config.toml
n_layer = 14
d_model = 128
n_experts = 256
experts_per_token = 4
d_expert = 96
d_shared_expert = 0
activation = "gelu"
moe_layers = [1, 3, 5, 7, 9, 11, 13]
router_score = "softmax"
normalize_top_k = false
routed_scale = 18.5
balance_loss = 0.0103
balance_bias = false
init_std_router = 0.0111
lr_router = 0.00145
vocab_size = 4096
norm = "layernorm"
norm_eps = 1e-06
tie_embeddings = false
optimizer = "adam_variant"
lr = 0.00221
beta1 = 0.9
grad_clip = 0.5
batch_tokens = 131072
seq_len = 256
train_tokens = 673400000
steps = 5138
dataset = "wikipedia_en"
Below are experts of layer 11 (counted from 0) of a mixture-of-experts language model. Rows are named router (the router's row for the expert), up (a neuron's input weights, with its number), down (a neuron's output weights, with its number) and show model dimensions 0-127. Each number is 200 + 20 x the weight over its row's rms, rounded and kept within 0 to 999.
After each expert's rows: a language model's description of what the expert responds to; "raises" lists some tokens whose logits its average output raises strongly, later layers aside. This comes from a sample of Wikipedia text that the model never trained on.

# expert 39
router,208,192,205,207,207,203,216,204,218,220,190,220,169,176,174,228,200,194,177,211,203,175,211,205,169,209,188,164,184,217,184,227,185,236,175,211,215,211,179,250,182,220,192,246,237,210,189,178,172,168,230,203,210,201,165,213,186,185,216,229,176,216,185,216,176,153,191,206,166,209,207,204,210,196,208,210,223,181,165,203,193,193,182,207,193,200,182,204,169,190,205,218,220,196,188,217,216,224,205,213,238,204,211,174,202,171,187,202,199,213,188,197,235,179,224,183,210,202,162,185,175,215,182,216,193,199,245,233
up0,182,212,220,190,180,214,208,186,193,213,176,198,193,207,222,169,186,218,220,199,197,188,211,214,236,193,162,185,207,212,201,140,218,196,192,162,190,207,203,200,209,214,216,139,186,193,185,211,194,205,225,236,207,203,233,193,210,213,167,202,215,212,215,171,227,183,211,195,199,202,182,201,205,194,201,177,190,209,191,195,205,198,221,253,165,230,198,222,209,209,211,210,240,137,199,213,144,224,209,212,185,220,228,224,187,205,204,200,184,204,174,204,205,215,163,186,195,228,217,202,201,190,198,199,195,203,226,171
down0,192,167,204,213,197,174,222,175,233,190,193,207,209,211,197,185,219,190,167,178,216,214,214,224,184,228,196,206,203,166,205,203,173,221,200,191,222,228,175,196,207,203,185,168,233,198,200,210,179,196,175,194,195,212,181,244,223,191,236,202,198,221,205,235,168,218,232,180,254,194,179,182,243,171,159,192,190,206,232,219,209,192,189,205,174,232,218,212,178,161,217,188,190,203,210,205,210,177,163,201,209,220,190,192,211,221,180,200,202,171,201,185,202,150,180,204,227,195,215,194,189,209,222,219,209,192,173,201
It responds to: Auxiliary and modal verbs and negation after a subject, such as had, has, would, could, did, not, hasn't, often before been.
raises: "n", "t", "all"

# expert 4
router,198,239,197,228,207,196,184,214,229,206,225,189,217,216,169,200,166,218,223,174,181,216,181,168,220,192,210,200,192,227,200,180,214,187,225,196,190,186,197,202,187,217,238,221,221,178,217,205,203,197,206,171,173,183,226,200,174,165,190,201,192,225,192,229,214,236,171,212,229,172,185,202,182,203,186,192,222,200,205,249,232,157,186,191,191,206,203,174,213,227,199,159,205,204,200,217,179,148,170,195,188,172,175,218,178,202,175,194,217,183,185,225,199,216,199,202,227,189,203,201,213,239,195,209,189,160,194,197
up0,212,178,187,203,239,174,210,188,148,201,225,213,152,202,182,158,198,226,239,209,184,212,213,216,219,214,191,174,202,189,204,201,204,176,232,216,201,198,221,259,226,209,192,189,179,179,214,224,196,198,195,199,189,189,176,166,170,194,226,214,200,189,216,190,183,190,206,203,154,218,215,211,213,219,227,225,168,217,209,186,203,187,210,226,211,214,165,231,181,201,201,201,190,232,195,216,215,185,207,226,205,189,189,175,218,243,204,216,170,221,191,234,216,206,194,203,195,214,207,181,181,199,192,182,223,178,191,167
down0,218,200,233,186,198,202,217,259,197,163,217,205,197,228,187,220,187,213,207,226,213,157,170,220,184,191,179,176,174,218,203,203,187,215,181,211,209,202,241,169,211,184,231,193,187,243,226,203,199,225,219,208,201,203,171,185,202,186,169,175,217,206,192,260,213,222,182,202,210,219,229,205,190,192,168,193,192,192,191,199,201,204,216,216,169,211,228,205,221,193,205,177,217,217,173,216,216,186,194,221,187,196,211,193,135,209,206,189,198,203,202,207,183,173,183,199,184,204,173,151,203,198,184,218,212,217,184,194
It responds to: Short e-ending word pieces, mostly "e" or "te" in the middle or at the end of words, as in sevent-e-en, six-te-en, Te-ch, Mon-te-video.
raises: "eth", "a", "ess"

# expert 10
router,235,213,177,228,164,223,233,222,187,192,203,203,187,212,167,178,174,207,179,218,212,213,205,236,217,216,191,220,189,198,230,216,201,195,229,212,153,221,181,185,201,174,180,224,165,196,189,196,215,190,209,162,240,184,186,214,214,203,217,188,205,216,182,208,177,199,175,192,213,201,183,217,223,211,211,173,173,220,184,229,184,219,200,158,194,205,213,198,237,216,205,214,206,202,239,197,167,215,198,224,225,178,217,203,222,207,195,181,199,197,207,202,196,221,168,174,152,213,191,194,175,204,225,233,179,172,222,193
up0,187,187,183,190,203,189,202,219,209,192,222,165,196,232,219,230,207,175,224,207,241,203,231,184,249,184,207,204,187,190,202,194,190,213,217,212,226,193,196,217,189,201,200,195,212,191,203,200,181,198,198,229,182,193,209,235,152,244,172,165,213,199,183,246,183,191,198,219,197,211,194,210,199,192,187,216,200,180,213,203,197,174,200,212,155,207,197,216,210,150,163,178,185,176,220,200,213,231,213,215,178,201,202,228,229,172,207,203,189,227,205,181,178,178,187,236,191,239,199,168,197,232,166,205,194,193,178,216
down0,224,200,186,190,175,243,196,191,205,200,206,186,187,222,189,220,224,218,229,200,197,234,193,236,208,174,171,218,204,199,204,180,149,176,216,172,205,188,208,142,219,212,200,184,184,185,204,207,174,204,202,186,167,206,219,198,212,179,176,161,238,153,226,203,191,186,210,208,196,204,189,178,197,229,214,217,202,195,215,198,201,197,202,177,202,232,205,173,174,208,206,177,212,200,220,209,193,199,238,200,190,190,180,252,189,189,169,180,226,216,200,239,177,189,233,237,194,179,192,202,206,176,209,206,196,204,214,228
It responds to: Head nouns in section titles and table headers of sports and election articles, such as goals, Votes, Awards, Championships, See also, Reception.
raises: " and", " (", ",", " |", " |\n"

# expert 9
router,155,180,190,183,197,201,211,200,179,202,207,186,199,215,222,196,163,184,170,181,214,185,200,191,226,184,197,206,200,205,239,194,221,185,198,202,187,198,212,175,203,228,209,221,167,222,216,156,219,218,179,189,235,219,198,186,194,168,208,200,196,183,161,178,191,228,204,189,202,224,206,215,188,232,200,176,208,193,199,225,186,193,231,208,238,243,223,217,228,223,174,176,209,193,245,220,215,223,190,180,209,199,216,208,224,178,201,191,164,222,185,183,185,163,163,188,203,185,212,185,208,214,202,209,145,186,220,204
up0,216,192,217,180,193,186,236,211,203,203,204,189,261,194,181,263,233,195,183,177,195,202,216,159,196,183,187,176,207,212,213,235,210,184,190,171,177,176,225,203,157,219,195,209,191,217,184,214,193,166,241,225,206,192,219,218,196,215,249,193,211,238,179,201,214,204,188,195,196,189,194,170,230,189,200,213,189,225,198,192,192,195,162,207,202,195,201,197,222,200,201,219,220,192,178,200,177,226,201,187,204,233,198,184,209,208,188,214,233,231,190,199,196,203,164,216,165,205,176,194,160,173,194,215,193,202,217,209
down0,214,182,219,250,234,210,194,181,232,183,244,209,167,191,206,209,205,182,174,188,221,215,225,207,194,187,192,157,226,204,179,201,211,187,193,207,240,192,193,225,189,206,193,245,185,217,230,220,191,198,201,205,204,167,210,212,194,206,205,202,194,193,181,196,180,173,222,202,221,207,246,189,206,200,215,179,220,191,215,186,188,225,199,199,173,168,204,188,186,211,197,187,193,185,208,222,170,195,219,242,205,157,200,206,189,222,199,218,230,217,185,191,213,230,179,178,166,201,153,183,190,225,161,209,199,179,168,191
It responds to: Nouns naming places or settlements in geographic descriptions, often after a or the, such as hamlet, town, village, located, River, Borough.
raises: "Scientific", "al", "\"."

# expert 62
router,169,179,153,204,211,223,195,204,166,194,198,216,185,209,194,238,214,183,197,218,213,185,202,210,178,222,180,208,181,229,165,196,180,213,183,205,193,208,216,184,211,215,176,196,191,212,185,205,200,207,199,216,214,216,158,178,188,180,216,181,173,229,207,227,183,206,211,230,178,199,259,214,230,176,159,192,212,166,223,202,236,158,222,193,195,186,216,234,214,173,215,182,227,219,191,189,191,221,212,213,201,233,203,185,219,195,176,229,175,231,186,226,207,207,170,197,222,189,215,174,185,209,184,186,210,184,213,186
up4,184,180,176,214,193,192,229,230,211,204,223,160,199,178,221,230,202,186,191,251,170,172,201,187,187,184,189,221,170,208,242,195,214,206,173,203,211,211,195,180,203,209,201,211,189,180,238,207,216,203,216,182,188,204,200,184,222,221,175,180,190,211,214,209,211,193,191,205,221,195,151,225,206,234,204,210,198,217,194,239,205,193,209,193,206,199,158,140,193,210,177,204,176,186,197,199,227,203,211,196,234,222,200,214,205,165,228,214,187,184,196,209,180,202,201,259,166,217,208,223,186,176,210,189,191,228,221,202
down4,174,198,183,242,189,250,200,178,188,172,199,169,173,213,218,207,221,190,249,193,171,190,189,220,219,178,200,206,179,198,191,258,192,189,218,194,189,198,203,179,199,185,187,181,226,213,219,193,195,187,198,232,212,192,197,198,243,173,216,193,185,194,191,204,228,204,191,193,154,183,234,174,232,221,181,231,193,234,207,189,205,200,195,230,220,199,199,213,173,197,169,203,198,203,178,195,206,159,182,188,218,190,209,181,191,198,249,194,207,215,196,189,169,199,191,200,200,194,244,195,224,184,181,193,233,222,215,213
It responds to: Middle word pieces like c, ct, it, ell after stems, and stems act, histor, profess, e.g. commer-c-ially, Her-it-age, he-ct-ares, ann-ual.
raises: "on", "ib", "ing", "i", "ic"

# expert 34
router,229,196,162,196,252,199,237,192,193,213,185,233,158,175,195,204,214,202,171,223,219,197,185,218,177,181,174,211,233,231,170,196,193,235,177,197,188,215,204,227,222,215,141,204,190,169,224,209,174,227,204,201,207,201,210,216,185,184,214,202,171,215,197,210,176,203,232,203,199,209,210,179,189,181,179,191,182,200,167,190,186,177,210,187,195,214,206,218,172,178,215,194,213,216,180,188,180,212,232,209,206,220,198,243,192,188,191,223,205,215,183,197,218,181,210,212,199,196,187,177,204,198,162,227,226,181,225,236
up4,174,243,209,198,171,210,233,204,216,207,184,216,191,208,237,172,188,197,202,183,167,222,222,207,202,244,194,200,198,187,216,225,168,189,209,211,208,194,190,214,184,186,198,192,245,195,197,228,202,218,229,221,214,179,194,180,228,182,173,235,210,200,213,238,168,188,225,201,204,194,182,176,197,197,175,200,213,210,210,179,187,203,175,195,179,193,190,155,211,194,209,207,192,174,190,214,154,199,148,186,181,225,209,191,171,233,183,182,221,236,209,198,216,159,207,222,201,195,244,192,204,188,207,197,184,204,210,220
down4,207,206,222,178,229,168,216,212,207,180,205,229,207,172,200,225,193,233,197,225,209,189,152,213,211,211,197,181,203,226,195,188,184,199,152,219,180,179,183,207,191,179,185,144,192,222,230,158,217,208,217,184,206,227,211,178,208,248,215,218,238,211,196,210,212,227,210,226,174,197,205,225,206,218,180,155,185,184,159,212,187,167,185,174,205,202,195,186,178,203,192,227,191,199,211,204,212,216,224,213,197,200,222,209,173,220,235,210,191,183,207,192,195,206,187,177,207,214,219,203,165,187,210,197,184,205,167,220
It responds to: Middle or stem pieces of Latin-derived verbs and adjectives before -ing/-ed endings, such as discon-t-inue, incre(ase), contin(ue), ext, cons-ist-ing.
raises: ")", ")\n", "),", ")\n\n", "\""

# expert 42
router,204,196,171,225,218,184,210,199,180,200,214,174,172,174,221,189,206,222,180,234,189,194,215,199,183,211,208,223,183,217,208,188,192,212,195,174,208,206,205,230,217,229,179,209,197,224,152,215,171,211,164,200,219,184,184,183,165,163,219,206,217,212,218,218,216,186,221,194,172,230,235,159,218,153,184,224,227,220,214,231,188,179,183,202,193,231,215,226,188,233,213,188,204,195,233,209,180,202,207,237,229,173,187,201,183,173,185,180,202,223,223,192,232,202,163,181,201,185,212,185,190,195,183,219,200,196,209,210
up0,232,206,161,183,202,214,221,224,219,180,198,224,191,214,156,206,185,180,207,193,204,202,158,182,223,231,226,213,201,207,168,224,179,211,196,214,206,176,184,185,207,177,176,221,204,193,199,195,202,214,220,205,193,174,186,192,201,184,226,232,173,201,221,189,180,200,166,219,217,189,178,216,228,179,170,198,172,192,215,211,238,202,192,164,210,215,176,180,246,190,210,168,210,161,185,180,207,201,183,187,196,220,234,213,196,208,184,219,206,181,206,237,211,238,198,212,208,228,197,218,160,180,172,194,186,163,209,212
down0,197,201,198,201,213,191,216,195,249,221,218,182,162,189,183,173,186,176,200,192,200,182,187,191,246,184,220,188,208,177,191,207,199,194,187,225,214,214,209,189,215,175,203,199,223,217,218,243,192,168,220,229,194,198,201,232,225,194,193,187,231,197,169,167,242,171,215,211,215,177,186,184,148,221,205,190,272,222,208,187,209,197,200,203,200,221,238,209,177,188,196,212,193,199,186,211,226,184,220,184,199,186,188,221,194,189,241,193,199,183,186,184,172,196,173,212,182,190,210,227,169,219,185,178,190,200,185,213
It responds to: Verb stems cut off from their endings in running prose, such as mov-ing, pass-ed, call-igraphy, result-ed, return.
raises: "ers", "-", "s", "ing"